Below are experts of layer 5 (counted from 0) of a mixture-of-experts language model. Rows are named router (the router's row for the expert), gate (a neuron's input weights, with its number), up (a neuron's input weights, with its number), down (a neuron's output weights, with its number) and show model dimensions 0-191. Each number is 50 + 15 x the weight over its row's rms, rounded and kept within 0 to 99.
After each expert's rows: "comes before" lists some tokens at least twice as common just after its tokens as in all text. This comes from a sample of Wikipedia text that the model never trained on. Tokens count by the router's weight.

# expert 32
router:50 20 29 40 44 64 66 59 52 48 17 61 44 29 67 19 48 32 49 46 49 67 78 62 67 56 49 46 42 69 64 39 45 12 61 58 30 34 36 79 50 49 48 32 31 59 54 54 61 41 63 57 31 33 58 59 36 81 58 60 58 88 61 43 42 68 64 92 46 33 53 51 66 61 47 56 78 42 51 59 63 64 48 82 56 46 45 46 33 73 30 42 65 55 57 23 51 44 53 48 43 54 78 35 41 71 48 40 60 61 61 39 42 58 31 43 65 08 61 56 71 62 62 64 32 34 48 45 35 35 52 49 35 52 16 49 57 14 45 23 50 29 39 73 51 28 50 63 55 54 51 18 44 63 59 72 54 65 40 39 36 46 62 55 50 60 74 37 54 78 54 37 34 38 45 47 24 54 48 69 69 34 45 39 48 59 62 53 37 46 46 59
gate4:30 52 30 30 52 39 60 23 50 24 87 40 46 60 32 44 39 04 39 64 40 51 35 80 79 86 44 33 57 68 38 46 54 51 06 44 20 48 39 43 25 43 59 33 43 53 47 47 44 46 58 65 67 47 57 54 56 33 20 61 36 60 44 56 34 52 49 30 47 62 52 49 64 33 39 50 37 54 69 52 50 63 44 48 42 40 30 49 50 80 58 56 30 82 65 67 32 56 54 56 59 52 41 46 78 42 51 43 43 49 60 73 77 55 45 60 72 57 60 65 69 50 42 82 26 44 19 72 36 38 68 66 39 78 47 54 49 58 75 48 52 25 72 56 76 63 43 42 45 59 54 58 70 36 65 58 42 49 52 45 64 47 54 59 49 70 55 18 67 40 59 50 54 32 55 41 79 55 53 15 53 58 50 51 65 56 46 64 52 76 42 55
up4:29 37 54 49 50 63 55 63 63 58 23 56 65 41 47 39 36 24 70 57 62 63 54 27 33 73 25 49 39 38 54 65 55 47 46 29 39 50 31 24 47 48 72 51 51 74 33 67 23 59 89 66 07 66 26 71 46 60 51 52 35 56 67 48 57 37 39 54 46 44 46 57 43 32 33 60 60 58 41 71 49 60 57 79 34 29 55 51 53 49 47 68 43 30 56 52 72 63 37 58 41 29 57 38 68 59 38 18 53 27 67 50 42 49 48 40 46 59 39 56 60 36 28 30 36 49 59 50 36 69 31 41 39 58 61 55 53 41 71 83 37 88 50 37 36 53 47 68 44 48 47 47 31 38 52 57 28 19 52 37 46 58 08 48 51 34 12 65 35 76 59 49 39 45 32 67 57 73 47 51 50 65 20 40 57 71 59 54 40 25 47 71
down4:61 49 46 63 47 89 33 52 47 68 65 47 32 41 02 27 41 43 54 46 53 43 20 39 61 30 37 74 47 63 28 44 59 45 44 54 61 50 68 34 29 59 51 28 54 57 31 43 19 51 32 10 53 35 52 59 41 56 31 52 31 43 62 80 41 69 35 60 59 19 61 48 67 74 38 46 56 62 76 42 54 66 46 54 69 48 44 70 69 43 66 30 80 53 36 14 49 73 48 68 49 32 45 68 60 37 42 48 59 44 56 64 44 57 59 31 72 35 58 57 57 49 38 27 58 60 53 37 67 60 49 67 40 35 44 50 49 51 46 40 78 67 42 76 63 57 53 38 35 55 51 68 51 35 54 50 58 74 26 59 20 60 32 41 43 51 24 59 46 51 54 57 57 29 43 24 54 46 58 79 83 48 62 34 44 60 78 31 73 57 48 33
comes before: "1", "0", "2", "3", " |", "4"

# expert 25
router:45 37 43 43 47 53 69 57 43 60 33 57 53 45 64 17 22 44 37 49 38 73 55 56 52 63 49 41 56 64 43 64 71 57 73 24 38 57 24 60 56 56 73 08 30 62 41 58 40 57 50 61 17 58 61 51 48 70 57 74 70 53 39 56 47 48 68 59 55 44 42 38 61 55 56 24 57 20 87 93 58 79 68 54 46 71 51 62 26 87 17 19 44 42 58 40 51 39 64 63 55 49 66 39 34 45 43 50 51 48 38 46 47 74 52 43 46 44 50 43 56 51 72 75 37 62 59 38 31 48 59 50 14 56 40 66 40 30 60 40 23 37 47 68 44 40 41 55 56 52 23 37 47 61 42 66 53 54 41 65 36 66 78 64 45 66 48 47 59 41 60 19 56 31 42 27 37 54 58 88 68 46 64 23 48 65 75 53 42 58 45 49
gate0:31 43 41 38 46 43 79 59 45 61 26 59 70 66 57 11 54 55 54 64 73 44 48 34 54 50 54 61 39 68 44 51 40 44 60 39 31 39 34 59 31 43 59 26 45 34 16 42 57 26 31 44 78 51 58 53 62 57 88 59 33 53 75 58 53 45 56 61 58 52 82 34 47 64 49 53 50 45 51 60 63 20 67 54 59 64 58 30 76 38 60 17 47 53 70 60 36 61 21 75 54 69 49 55 51 41 41 54 58 30 42 55 54 36 29 41 45 49 43 58 91 50 52 45 62 61 81 39 73 61 59 38 74 50 13 21 53 11 68 28 60 50 42 36 31 55 45 69 75 57 55 34 52 74 56 82 39 49 55 32 56 29 59 47 51 41 65 29 67 54 42 36 56 37 48 39 48 64 68 26 37 42 48 73 50 35 31 68 57 47 46 45
up0:42 33 73 31 57 74 42 55 44 49 52 52 29 75 35 19 55 71 59 41 62 72 52 69 59 77 20 47 54 64 69 48 52 65 38 30 47 44 61 64 57 52 32 34 45 35 56 50 70 29 34 24 70 16 45 53 68 44 65 70 55 28 62 16 55 28 53 69 45 73 49 63 73 32 25 41 44 43 60 60 56 30 76 32 43 50 41 63 50 25 37 45 60 33 59 40 79 61 61 54 45 53 42 66 45 13 54 46 43 50 54 67 33 54 47 58 61 58 53 52 73 63 74 55 38 47 43 30 27 37 63 44 42 33 43 64 37 57 36 45 32 57 65 64 86 45 54 51 47 28 40 63 48 66 60 51 39 21 55 62 53 39 60 50 19 26 36 42 66 61 43 42 15 36 47 26 44 66 47 63 53 74 41 39 63 56 57 58 83 48 20 66
down0:56 54 64 19 40 40 51 38 64 66 39 47 72 72 71 41 69 36 56 50 81 72 85 63 49 42 37 44 78 44 56 48 44 59 31 61 75 14 58 54 49 44 33 31 60 45 39 39 49 38 19 47 66 51 63 30 62 48 57 56 44 37 37 33 50 59 44 46 41 56 42 40 57 28 49 32 57 47 23 57 58 52 48 00 56 66 35 50 46 31 65 30 18 52 41 68 64 42 73 68 42 42 60 59 74 63 46 58 52 50 50 70 51 58 44 43 31 65 00 44 41 50 70 37 52 35 62 41 46 31 83 54 69 46 69 84 60 60 33 59 38 29 58 72 37 40 42 61 32 60 43 66 42 55 34 44 48 50 59 49 35 61 53 46 34 65 42 60 39 24 56 69 50 67 44 70 85 34 32 52 18 48 63 59 56 52 68 37 62 45 56 56
comes before: "1", "2", "3", "4", "5", "6"

# expert 39
router:33 52 46 59 44 55 48 59 45 22 25 77 51 56 46 32 35 34 45 32 33 54 68 70 56 48 42 40 40 61 83 71 51 45 66 57 16 53 34 69 61 46 36 42 58 60 62 54 44 67 21 64 13 54 44 69 64 53 53 54 63 59 58 40 39 57 56 50 79 41 57 20 72 70 49 49 56 24 59 71 49 66 65 61 58 63 61 39 50 75 44 44 62 60 44 37 56 31 74 57 43 39 65 31 29 83 42 52 26 59 80 52 28 46 36 33 57 27 48 45 69 74 60 90 37 29 67 46 54 23 73 61 56 43 39 55 40 53 48 27 37 46 65 35 39 52 49 74 37 31 48 40 64 35 33 78 68 55 46 42 48 69 56 47 47 69 47 31 46 64 26 30 53 51 45 40 60 41 74 71 52 29 79 38 75 60 52 66 26 40 51 55
gate2:65 51 66 48 38 53 45 61 61 53 57 39 34 36 61 35 30 27 57 74 54 35 40 63 32 30 20 49 53 24 56 44 41 53 48 38 03 35 34 26 80 54 57 54 57 36 56 67 36 47 63 47 38 55 57 63 17 38 53 56 25 61 40 75 27 57 47 68 67 49 66 40 55 85 63 41 56 55 78 55 37 65 49 53 81 53 75 12 57 64 39 34 66 33 38 58 36 64 40 43 63 59 61 43 52 64 41 19 51 61 70 78 55 46 33 31 34 74 43 70 59 55 71 71 57 22 56 31 21 46 87 39 54 52 64 49 25 53 33 67 44 62 63 53 47 54 47 65 72 29 48 45 48 43 61 38 62 60 36 65 70 43 66 64 65 46 64 46 45 35 43 51 50 62 53 43 58 36 62 37 46 62 69 29 36 76 24 43 33 34 45 48
up2:32 66 46 85 41 40 42 31 72 40 54 44 16 54 42 19 47 44 52 71 48 38 50 13 45 73 47 62 45 33 37 46 47 30 48 53 62 39 24 29 56 39 75 47 78 55 99 49 63 55 78 42 29 60 56 59 45 41 33 50 42 52 69 43 31 65 72 63 61 64 50 30 50 47 33 33 64 54 49 53 40 49 45 76 19 59 35 45 48 57 54 47 59 48 37 83 30 67 40 53 47 49 28 38 68 35 66 52 65 58 45 59 56 68 51 64 60 80 66 44 45 50 45 73 50 36 60 46 65 69 45 50 49 38 60 38 64 33 57 65 54 56 62 70 22 71 46 28 87 41 74 45 40 75 65 80 28 46 82 63 61 52 49 58 52 61 40 57 58 49 52 52 24 35 49 46 31 17 36 55 64 66 47 73 55 45 56 44 47 33 40 37
down2:60 56 84 52 57 65 41 65 66 57 47 42 55 45 54 49 55 55 31 64 69 73 37 33 41 39 43 57 56 47 34 57 62 42 53 45 64 24 54 62 45 29 55 37 60 58 52 82 66 44 56 49 32 52 75 59 57 50 40 50 40 64 35 57 27 71 49 41 31 44 63 46 41 55 48 49 75 34 16 52 57 79 28 67 70 51 72 48 76 40 51 24 55 46 38 21 61 53 62 37 85 50 48 21 49 24 61 40 64 14 55 67 78 30 37 75 41 50 52 53 59 51 75 43 29 24 42 38 40 38 35 56 52 51 46 69 41 43 41 31 17 74 44 62 26 39 36 86 67 43 40 50 59 63 45 63 63 86 40 82 10 52 56 31 56 46 50 44 37 45 36 44 47 85 71 40 50 51 62 61 49 55 75 49 45 56 42 38 41 32 45 49
comes before: ",", " and", " in", ".", " of", ".\n\n"

# expert 16
router:35 16 57 32 48 54 58 70 77 36 33 71 45 44 60 37 23 41 62 64 41 71 60 61 61 47 30 33 47 64 51 47 47 52 72 30 27 38 72 68 69 41 48 60 33 52 50 51 48 58 45 72 46 56 64 59 34 77 56 61 54 70 38 54 24 64 55 77 57 36 58 45 76 69 48 38 50 43 72 87 57 70 41 56 58 40 52 59 44 89 57 37 69 38 47 24 53 30 58 51 50 47 67 35 58 50 48 34 53 47 51 23 28 47 44 32 87 26 79 41 64 61 59 82 26 85 42 36 34 51 35 79 53 55 45 56 49 24 38 51 44 40 43 59 43 51 51 33 50 52 27 50 38 67 57 52 31 41 35 56 46 64 77 63 43 45 42 31 86 37 52 34 54 53 72 38 48 42 56 51 88 55 74 25 57 64 42 67 62 47 40 43
gate8:62 63 26 19 53 23 55 36 47 48 58 61 43 39 43 41 38 48 50 82 59 68 81 54 53 56 80 61 35 66 29 35 87 71 60 55 70 54 35 68 68 57 73 71 48 39 40 75 21 53 42 49 59 55 50 66 30 61 52 68 40 43 35 62 39 53 64 30 41 51 42 72 66 49 40 59 44 78 67 72 24 23 61 51 59 66 49 36 56 82 53 65 34 47 34 34 45 25 45 45 43 52 49 58 46 29 48 53 49 54 66 38 48 60 37 44 90 46 51 54 49 42 68 61 53 58 42 80 50 43 58 46 11 44 60 44 45 23 59 36 49 68 50 38 32 23 55 30 44 63 68 52 61 28 71 49 29 57 45 23 46 84 66 70 36 61 53 50 33 56 41 37 33 29 53 50 69 59 38 38 41 48 38 53 37 78 70 66 64 30 56 34
up8:15 56 57 39 57 32 18 60 39 59 48 44 57 38 45 54 50 55 52 16 57 14 35 56 60 51 41 38 60 44 52 47 71 51 50 75 75 79 25 59 22 59 71 47 59 38 33 51 39 69 40 51 80 43 38 54 20 49 44 55 48 57 48 11 52 52 43 58 29 59 47 65 52 88 44 51 48 70 75 66 58 53 54 27 80 38 28 42 33 58 18 55 53 54 37 47 37 46 48 31 40 37 62 29 57 39 26 52 33 25 52 47 49 63 61 59 75 45 56 39 60 21 37 70 52 39 44 90 49 52 33 85 41 62 60 52 48 53 54 57 41 52 52 91 51 42 21 56 49 31 34 58 68 59 56 43 88 56 35 50 47 57 35 46 60 41 60 57 21 50 59 22 50 34 45 60 55 70 48 46 25 45 66 56 60 61 62 47 48 51 51 61
down8:65 62 58 46 81 59 51 50 25 71 46 66 33 59 62 15 65 73 49 67 44 56 42 68 64 38 46 60 55 38 55 37 40 43 38 37 44 47 43 47 50 28 44 52 32 66 53 57 60 56 40 33 53 76 47 26 41 41 39 43 46 34 56 14 64 43 47 62 28 53 42 74 64 71 60 56 52 35 54 36 48 56 52 46 51 72 50 55 50 48 38 35 45 39 30 47 41 27 59 58 53 36 43 08 53 35 71 52 24 48 42 35 54 55 46 41 49 48 63 25 69 30 60 67 26 41 19 25 53 49 64 29 38 47 59 54 62 71 78 23 50 38 28 56 60 38 47 36 24 40 67 74 68 72 75 33 51 46 30 41 63 76 67 52 30 96 28 53 58 60 61 69 45 33 57 25 57 57 53 73 58 90 42 72 67 59 46 38 70 68 41 53
comes before: "0", "9", "5", "8", "7", "6"

# expert 43
router:29 40 39 40 53 66 56 43 23 56 19 52 43 35 72 17 35 32 34 76 47 54 61 57 31 46 45 58 40 53 58 54 50 29 70 58 37 22 37 71 48 53 59 64 28 56 44 52 59 40 61 63 30 49 47 55 44 50 56 53 65 97 74 58 41 54 65 92 60 42 71 38 68 63 69 61 54 33 72 62 60 89 40 70 37 61 56 48 65 66 39 44 61 67 55 47 87 41 61 68 38 50 45 20 55 63 33 41 30 54 42 33 41 53 43 17 65 31 57 58 58 80 50 89 53 39 29 51 46 42 26 53 34 52 45 39 41 40 26 37 52 45 48 62 48 36 48 59 45 20 16 23 50 50 21 68 42 54 45 48 57 58 63 56 44 51 71 53 56 49 68 47 26 49 34 64 45 50 60 45 72 41 70 39 57 58 60 73 42 45 61 30
gate4:37 69 41 27 52 64 48 61 62 71 52 55 49 21 40 62 35 51 28 47 51 33 48 63 59 42 43 50 27 49 48 49 56 48 35 62 53 43 53 30 74 39 62 58 45 67 41 40 45 48 34 62 40 41 20 66 53 10 65 47 45 24 79 70 73 54 60 41 45 15 72 57 31 33 32 46 54 56 57 57 46 38 68 82 45 54 55 57 73 54 51 12 44 37 29 52 65 50 55 58 54 57 37 32 43 65 52 54 39 58 59 52 43 75 43 69 52 43 23 46 47 61 34 54 51 26 65 55 44 49 35 33 58 58 46 47 16 79 35 25 48 62 66 89 51 55 36 46 63 14 73 26 47 39 35 30 25 20 44 66 41 53 52 45 48 40 43 44 29 28 45 51 32 44 63 45 53 96 41 65 41 72 43 78 50 49 45 63 62 49 78 68
up4:59 67 54 67 47 43 58 29 47 62 60 50 59 39 40 31 43 41 51 56 16 81 65 58 63 42 52 54 53 43 62 28 52 61 55 50 86 35 38 52 40 78 47 39 56 61 36 53 36 45 50 49 65 31 49 43 61 41 67 27 44 67 63 62 36 60 42 49 49 54 41 75 47 25 83 50 49 25 34 47 61 15 63 35 57 70 48 61 43 34 54 40 32 66 49 55 66 71 42 62 46 69 50 79 19 50 58 56 70 48 65 52 50 52 54 52 46 85 11 23 40 62 66 29 57 32 37 45 53 76 66 61 45 62 60 71 38 75 40 61 47 40 31 63 43 42 50 55 69 63 79 58 44 69 28 74 31 50 58 51 31 34 20 52 65 67 47 54 35 31 70 48 65 67 81 62 27 31 54 53 53 73 66 68 57 59 31 39 21 64 70 29
down4:72 21 53 28 28 45 38 49 68 56 59 83 81 57 36 53 45 58 80 29 64 45 48 44 50 51 47 72 38 67 55 44 49 55 56 42 60 56 56 31 53 21 55 51 66 38 86 63 34 66 50 58 64 58 63 87 18 41 41 38 34 30 50 46 57 52 27 43 67 49 57 68 51 51 51 33 27 45 63 67 45 46 59 45 77 44 46 59 62 58 79 60 32 43 53 61 51 30 66 58 21 70 64 76 27 50 29 18 55 77 38 41 56 49 57 47 56 90 55 19 26 53 54 53 29 60 61 70 59 57 42 67 42 31 56 61 47 77 58 57 25 56 51 48 32 40 42 32 63 46 51 62 36 48 49 66 59 09 70 48 58 45 49 50 56 53 33 22 60 36 73 35 77 76 63 50 56 47 54 39 39 37 56 36 46 53 55 70 55 69 36 58
comes before: " |\n", " |", "1", "2", "3", "0"

# expert 18
router:33 52 40 41 53 56 32 77 54 33 43 61 46 51 50 37 22 31 50 53 38 58 63 36 59 50 50 65 51 56 54 68 50 31 46 35 21 25 23 34 58 60 37 47 41 51 37 33 58 51 43 68 30 70 47 55 72 45 77 75 56 75 45 60 33 65 48 42 56 24 64 32 67 49 43 69 61 44 64 86 59 69 56 75 57 71 64 49 59 75 41 48 50 55 56 26 67 45 62 64 58 52 77 62 42 55 47 42 45 79 78 49 25 55 43 45 62 30 63 49 42 57 51 62 61 56 73 64 38 45 45 54 37 71 42 50 23 23 14 22 36 34 55 47 41 61 19 66 84 29 37 24 47 30 41 53 65 39 33 69 55 57 56 76 43 77 63 42 59 55 42 29 26 41 55 52 36 24 46 66 66 57 75 28 54 68 65 58 45 30 56 32
gate5:50 34 35 53 79 33 47 64 24 23 39 58 50 51 37 68 51 41 52 32 53 44 50 62 35 61 55 64 06 52 57 60 42 60 42 54 52 50 57 45 75 61 62 77 48 47 15 50 38 46 50 72 43 51 23 76 41 32 91 58 12 27 41 40 42 41 31 82 67 33 52 25 40 64 46 35 60 55 53 44 41 51 59 69 81 67 74 48 45 46 39 54 57 22 24 63 63 47 57 43 33 60 54 40 47 64 40 35 56 46 71 67 40 63 58 59 32 42 60 65 61 46 53 42 44 45 53 26 43 38 51 55 42 58 58 39 45 53 59 54 67 71 53 67 27 42 62 65 55 53 59 42 36 42 36 13 57 60 55 53 63 70 45 57 63 44 37 34 12 46 11 49 46 43 41 63 61 42 30 74 52 32 47 21 77 48 66 82 66 41 38 28
up5:62 35 25 48 46 43 53 43 43 57 32 46 27 31 24 48 42 57 27 60 61 30 55 52 36 57 45 43 63 50 64 37 57 21 45 22 41 44 70 52 74 61 57 46 78 52 42 66 34 72 36 44 31 55 67 72 31 60 43 67 58 53 59 57 51 49 39 35 55 51 49 79 49 49 44 62 22 31 65 74 49 86 28 26 66 18 45 47 50 52 66 62 33 27 35 28 32 69 31 43 30 33 50 63 45 49 60 44 57 51 21 39 57 44 26 50 70 42 49 10 48 53 36 70 74 59 37 58 64 70 45 58 55 33 40 41 30 51 33 27 70 63 56 67 52 45 32 86 46 48 51 82 47 42 54 60 68 28 39 52 59 46 66 54 51 48 39 70 69 52 60 43 24 80 59 47 42 55 69 37 60 55 36 29 84 21 33 51 35 45 63 36
down5:52 44 32 83 40 42 38 44 61 40 46 40 19 64 45 55 38 65 25 68 81 63 41 65 48 53 48 53 35 20 56 61 32 61 47 63 52 67 50 42 22 73 52 59 52 59 60 55 54 37 40 38 52 43 61 43 42 21 55 33 55 61 77 55 70 52 52 39 41 42 71 47 53 61 65 69 53 58 74 43 60 66 58 50 21 41 54 55 41 00 43 50 62 80 54 37 60 47 43 33 59 41 60 52 66 47 58 59 16 43 59 68 71 61 40 49 62 51 57 57 62 51 35 54 42 59 43 52 61 54 38 47 45 40 53 34 43 57 54 26 88 53 36 41 40 27 49 50 91 72 52 51 82 51 61 57 36 67 30 48 46 22 48 26 49 64 31 54 46 69 75 38 37 41 39 37 60 76 39 14 49 73 37 51 37 83 36 69 34 28 55 60
comes before: "==", "The", "===", "In", "|", "="

# expert 31
router:30 58 38 61 66 69 55 55 55 27 41 68 67 68 33 40 32 33 43 71 59 39 63 69 59 26 60 37 52 46 71 51 71 59 57 60 36 69 54 61 65 45 48 29 16 68 38 60 57 42 33 53 27 51 45 62 29 47 70 46 33 59 56 41 40 67 39 76 78 50 62 28 73 62 39 54 61 22 71 69 53 58 39 70 43 67 32 63 26 83 46 68 47 56 41 48 55 36 64 41 56 55 63 41 35 76 34 33 43 42 63 26 24 65 24 31 79 38 51 42 61 64 85 57 26 32 48 11 48 32 52 59 38 14 38 47 38 53 47 33 33 36 50 67 56 41 40 47 52 55 35 16 49 48 33 46 44 37 56 37 64 63 62 72 73 54 64 35 69 33 61 36 49 52 49 46 42 34 48 50 59 59 77 27 71 44 47 71 34 55 46 35
gate1:29 73 39 67 60 36 55 60 44 33 75 50 39 36 57 60 25 42 63 54 35 29 61 45 37 60 44 22 35 52 44 35 75 72 62 66 71 62 56 64 57 54 34 19 39 66 55 59 44 49 42 73 53 42 30 66 35 67 59 55 41 55 47 25 75 48 27 76 41 40 52 47 47 42 47 40 66 56 20 65 66 60 36 56 25 50 42 44 74 64 37 67 72 22 67 65 61 43 18 58 60 48 49 90 48 61 50 39 48 59 49 49 52 43 40 30 69 59 57 44 70 56 54 57 34 61 47 55 04 57 62 46 61 34 70 53 36 32 40 59 28 46 60 44 59 33 01 60 71 35 49 40 45 28 30 65 56 50 57 25 56 59 54 72 46 64 54 54 44 58 83 62 18 66 23 58 40 55 65 46 52 45 43 25 63 44 63 30 46 75 63 55
up1:57 58 34 61 44 40 61 37 33 79 62 70 65 35 43 66 39 72 65 74 51 77 61 32 58 52 49 52 48 50 69 26 64 55 15 52 37 38 37 49 27 52 64 42 77 55 62 35 64 32 44 41 53 66 70 46 52 50 15 56 56 71 13 41 68 73 73 37 86 72 71 54 46 61 62 34 44 70 45 58 45 54 24 49 49 60 38 55 45 49 61 36 55 59 65 51 51 62 52 46 34 58 36 41 48 35 31 79 37 76 60 38 31 32 43 39 74 51 60 44 45 52 77 59 45 47 61 61 81 36 41 48 58 35 38 57 54 59 47 28 59 62 29 72 42 31 60 43 61 48 55 53 52 45 25 47 51 28 66 61 39 44 73 02 33 29 30 45 56 49 39 31 68 31 51 51 32 37 66 78 67 73 28 60 79 45 64 45 46 49 55 65
down1:50 42 51 52 33 45 50 42 27 57 56 62 42 44 50 33 68 66 55 49 24 46 41 58 54 61 33 48 56 62 60 28 71 38 46 33 67 44 20 36 31 42 77 52 16 75 42 24 68 41 84 43 50 29 43 77 57 38 49 39 36 41 57 39 43 73 75 45 61 59 40 57 46 40 50 66 30 46 34 42 50 40 40 66 80 75 32 44 78 34 75 36 72 57 35 46 37 54 45 53 35 58 50 61 07 41 60 39 50 68 86 56 43 54 67 52 41 52 71 50 37 43 53 42 36 69 43 49 71 42 48 36 49 69 63 72 44 00 42 72 41 69 57 62 39 75 51 65 57 42 61 43 45 57 49 38 40 53 32 42 52 40 36 71 49 71 24 56 71 64 30 42 52 74 75 40 41 38 55 42 55 43 31 33 52 42 29 64 45 88 37 29
comes before: " ", " of", ",", ".", "'s", " and"

# expert 5
router:34 60 35 49 50 59 49 68 59 36 46 49 62 42 49 19 65 61 40 43 47 48 39 59 51 64 54 31 65 60 72 68 72 48 34 72 19 36 48 39 69 31 42 46 30 57 35 51 61 38 53 61 37 49 62 37 30 67 60 55 49 76 44 54 45 43 72 60 57 49 62 40 84 56 34 34 59 53 61 63 47 94 48 65 39 72 77 78 58 68 32 54 69 53 45 30 54 34 49 53 48 74 54 16 36 57 50 59 49 60 60 17 30 42 65 27 74 27 45 58 28 59 71 88 36 67 55 37 56 43 25 64 64 43 16 59 57 28 23 50 28 16 45 67 25 43 32 53 71 36 39 34 57 60 46 50 47 71 47 38 44 44 68 74 40 61 76 49 60 57 61 35 57 51 63 51 77 64 47 62 74 47 52 34 60 38 49 41 31 35 40 46
gate3:59 49 51 33 39 34 29 84 56 43 49 66 43 61 47 45 50 40 35 61 50 57 63 38 71 80 15 46 45 44 63 56 53 48 50 50 56 36 43 60 56 66 17 33 71 51 31 40 38 60 51 46 35 34 49 36 54 61 46 63 45 60 27 49 51 45 13 41 40 39 52 39 27 54 48 53 41 47 46 44 40 73 33 50 52 46 37 45 44 41 57 51 40 59 48 54 48 13 35 48 57 36 39 15 34 47 74 91 71 10 45 61 39 25 53 39 58 36 62 35 39 47 66 35 55 75 76 46 62 24 41 52 69 43 19 58 74 67 44 40 21 72 50 51 49 53 18 64 52 32 37 45 34 76 70 75 39 63 55 58 59 64 52 72 67 68 52 71 37 30 63 40 61 23 42 39 40 53 52 75 56 24 46 76 39 88 66 59 47 59 43 52
up3:37 76 35 46 53 42 60 15 66 55 40 33 74 25 68 50 42 72 57 61 57 43 68 77 57 56 55 80 41 61 62 33 32 22 32 49 70 79 43 64 24 63 42 18 22 48 36 49 55 46 44 57 59 67 65 29 43 61 49 64 48 60 70 54 43 46 53 32 66 29 31 69 37 81 45 41 55 37 40 54 27 37 57 45 50 18 26 39 54 32 34 68 56 49 74 42 58 31 56 48 30 37 62 47 38 36 51 69 66 53 36 48 58 33 43 60 66 75 67 48 63 27 57 50 21 51 63 65 51 27 26 49 66 63 54 49 67 58 26 41 50 50 31 58 61 40 51 41 79 44 62 48 62 25 69 36 49 49 62 63 51 72 36 73 59 70 69 51 40 55 56 56 41 21 42 56 07 31 59 47 54 33 54 46 48 76 40 19 50 38 58 44
down3:25 38 58 45 40 50 18 48 50 44 42 30 82 50 43 51 42 63 26 68 60 25 46 31 54 33 31 68 45 44 54 58 68 69 53 39 61 63 67 57 74 67 51 34 45 49 47 59 46 54 27 44 73 37 46 48 47 79 80 59 52 77 61 78 70 70 26 62 22 41 44 71 47 67 48 36 54 42 43 88 29 61 53 47 54 74 54 44 44 65 58 32 67 32 76 64 60 46 19 37 48 60 42 67 31 57 30 58 33 64 42 44 49 69 60 83 50 55 42 02 47 48 80 36 41 35 55 35 50 37 61 51 43 58 40 69 45 49 62 81 34 90 46 49 43 34 51 39 51 41 57 42 49 69 09 19 61 60 55 59 55 43 58 17 44 48 46 38 51 48 41 45 58 42 64 44 61 43 55 52 39 56 55 76 40 49 51 39 60 31 39 57
comes before: " The", " In", " He", " It", " This", " She"

# expert 46
router:29 26 30 49 49 48 55 62 50 26 44 55 48 53 65 23 28 48 41 41 42 60 69 77 62 61 37 55 36 57 46 50 83 21 56 53 47 48 54 68 79 43 44 34 30 64 37 57 63 43 31 64 32 41 54 56 38 61 55 73 66 42 59 37 27 53 78 77 50 55 62 26 95 85 65 44 60 34 68 65 56 68 37 45 50 48 45 57 37 72 52 46 50 55 32 27 55 27 60 54 56 55 63 47 54 54 51 50 43 72 54 50 29 50 24 18 49 37 59 73 53 55 76 56 29 50 52 43 54 57 56 54 35 48 30 45 38 30 37 25 27 39 29 46 48 63 26 66 67 33 40 00 48 47 36 78 37 36 34 47 55 64 69 48 41 41 54 29 36 48 79 26 52 43 31 59 46 36 43 63 73 55 61 42 57 57 72 77 38 45 36 57
gate1:39 44 80 68 69 54 35 32 61 44 64 52 34 49 67 57 60 32 45 27 58 55 36 46 25 43 73 56 33 65 70 71 57 37 58 39 56 44 68 67 40 57 31 67 50 55 46 58 38 57 13 53 70 31 53 53 45 76 51 83 38 52 91 68 70 38 61 63 40 46 78 34 33 35 27 52 33 60 59 44 51 51 63 39 72 83 49 39 44 51 54 48 44 63 38 82 83 26 73 60 54 61 50 58 46 14 37 42 54 35 25 51 41 31 23 56 63 45 37 24 72 49 49 48 66 66 56 57 53 42 39 44 81 61 27 55 59 52 51 56 51 58 56 42 49 48 33 58 44 55 65 39 46 79 39 72 52 65 57 41 57 56 61 37 76 65 32 68 48 44 77 28 35 24 61 44 69 46 41 37 67 26 26 45 43 24 55 48 68 55 66 35
up1:38 56 31 60 61 44 59 60 48 36 60 64 58 56 43 06 53 25 52 25 55 35 65 13 56 60 52 46 43 58 25 55 72 49 30 67 62 38 23 71 60 35 55 37 42 52 34 67 54 31 44 21 50 35 44 59 64 38 47 56 46 41 37 47 76 69 32 59 49 64 27 48 61 78 51 60 65 26 57 41 59 55 24 41 21 22 56 32 35 57 50 31 33 30 27 39 62 53 48 34 20 64 46 38 66 38 48 49 82 40 75 41 61 83 25 48 47 62 49 37 23 58 51 67 72 49 53 47 41 50 54 51 39 32 16 42 44 58 38 37 28 48 69 51 65 69 59 58 49 40 59 47 12 49 63 69 23 41 55 36 57 51 48 42 48 56 46 43 40 36 86 51 61 78 40 56 30 57 57 30 76 65 48 74 28 52 54 55 54 39 50 62
down1:63 56 38 63 27 09 29 43 42 12 71 63 34 28 59 74 22 18 54 38 82 51 32 64 48 52 59 56 36 40 25 65 49 48 68 48 55 46 47 55 55 52 79 26 56 58 43 50 50 51 56 79 83 41 58 62 43 41 52 50 39 25 71 30 40 49 49 31 51 47 65 57 52 71 43 42 26 66 40 41 54 48 50 26 45 40 51 66 52 40 41 39 38 39 20 32 37 47 47 51 16 52 68 51 22 36 24 62 49 62 35 80 35 45 59 42 48 55 57 31 74 54 52 56 61 53 73 57 66 43 57 55 61 85 31 61 42 39 50 21 46 52 64 37 53 47 57 62 41 81 48 40 68 53 53 57 62 56 53 31 37 64 51 42 60 37 54 69 47 81 45 41 49 42 71 47 82 29 28 52 54 73 47 79 40 61 69 32 42 38 44 73
comes before: " of", " was", " is", ",", ".", " in"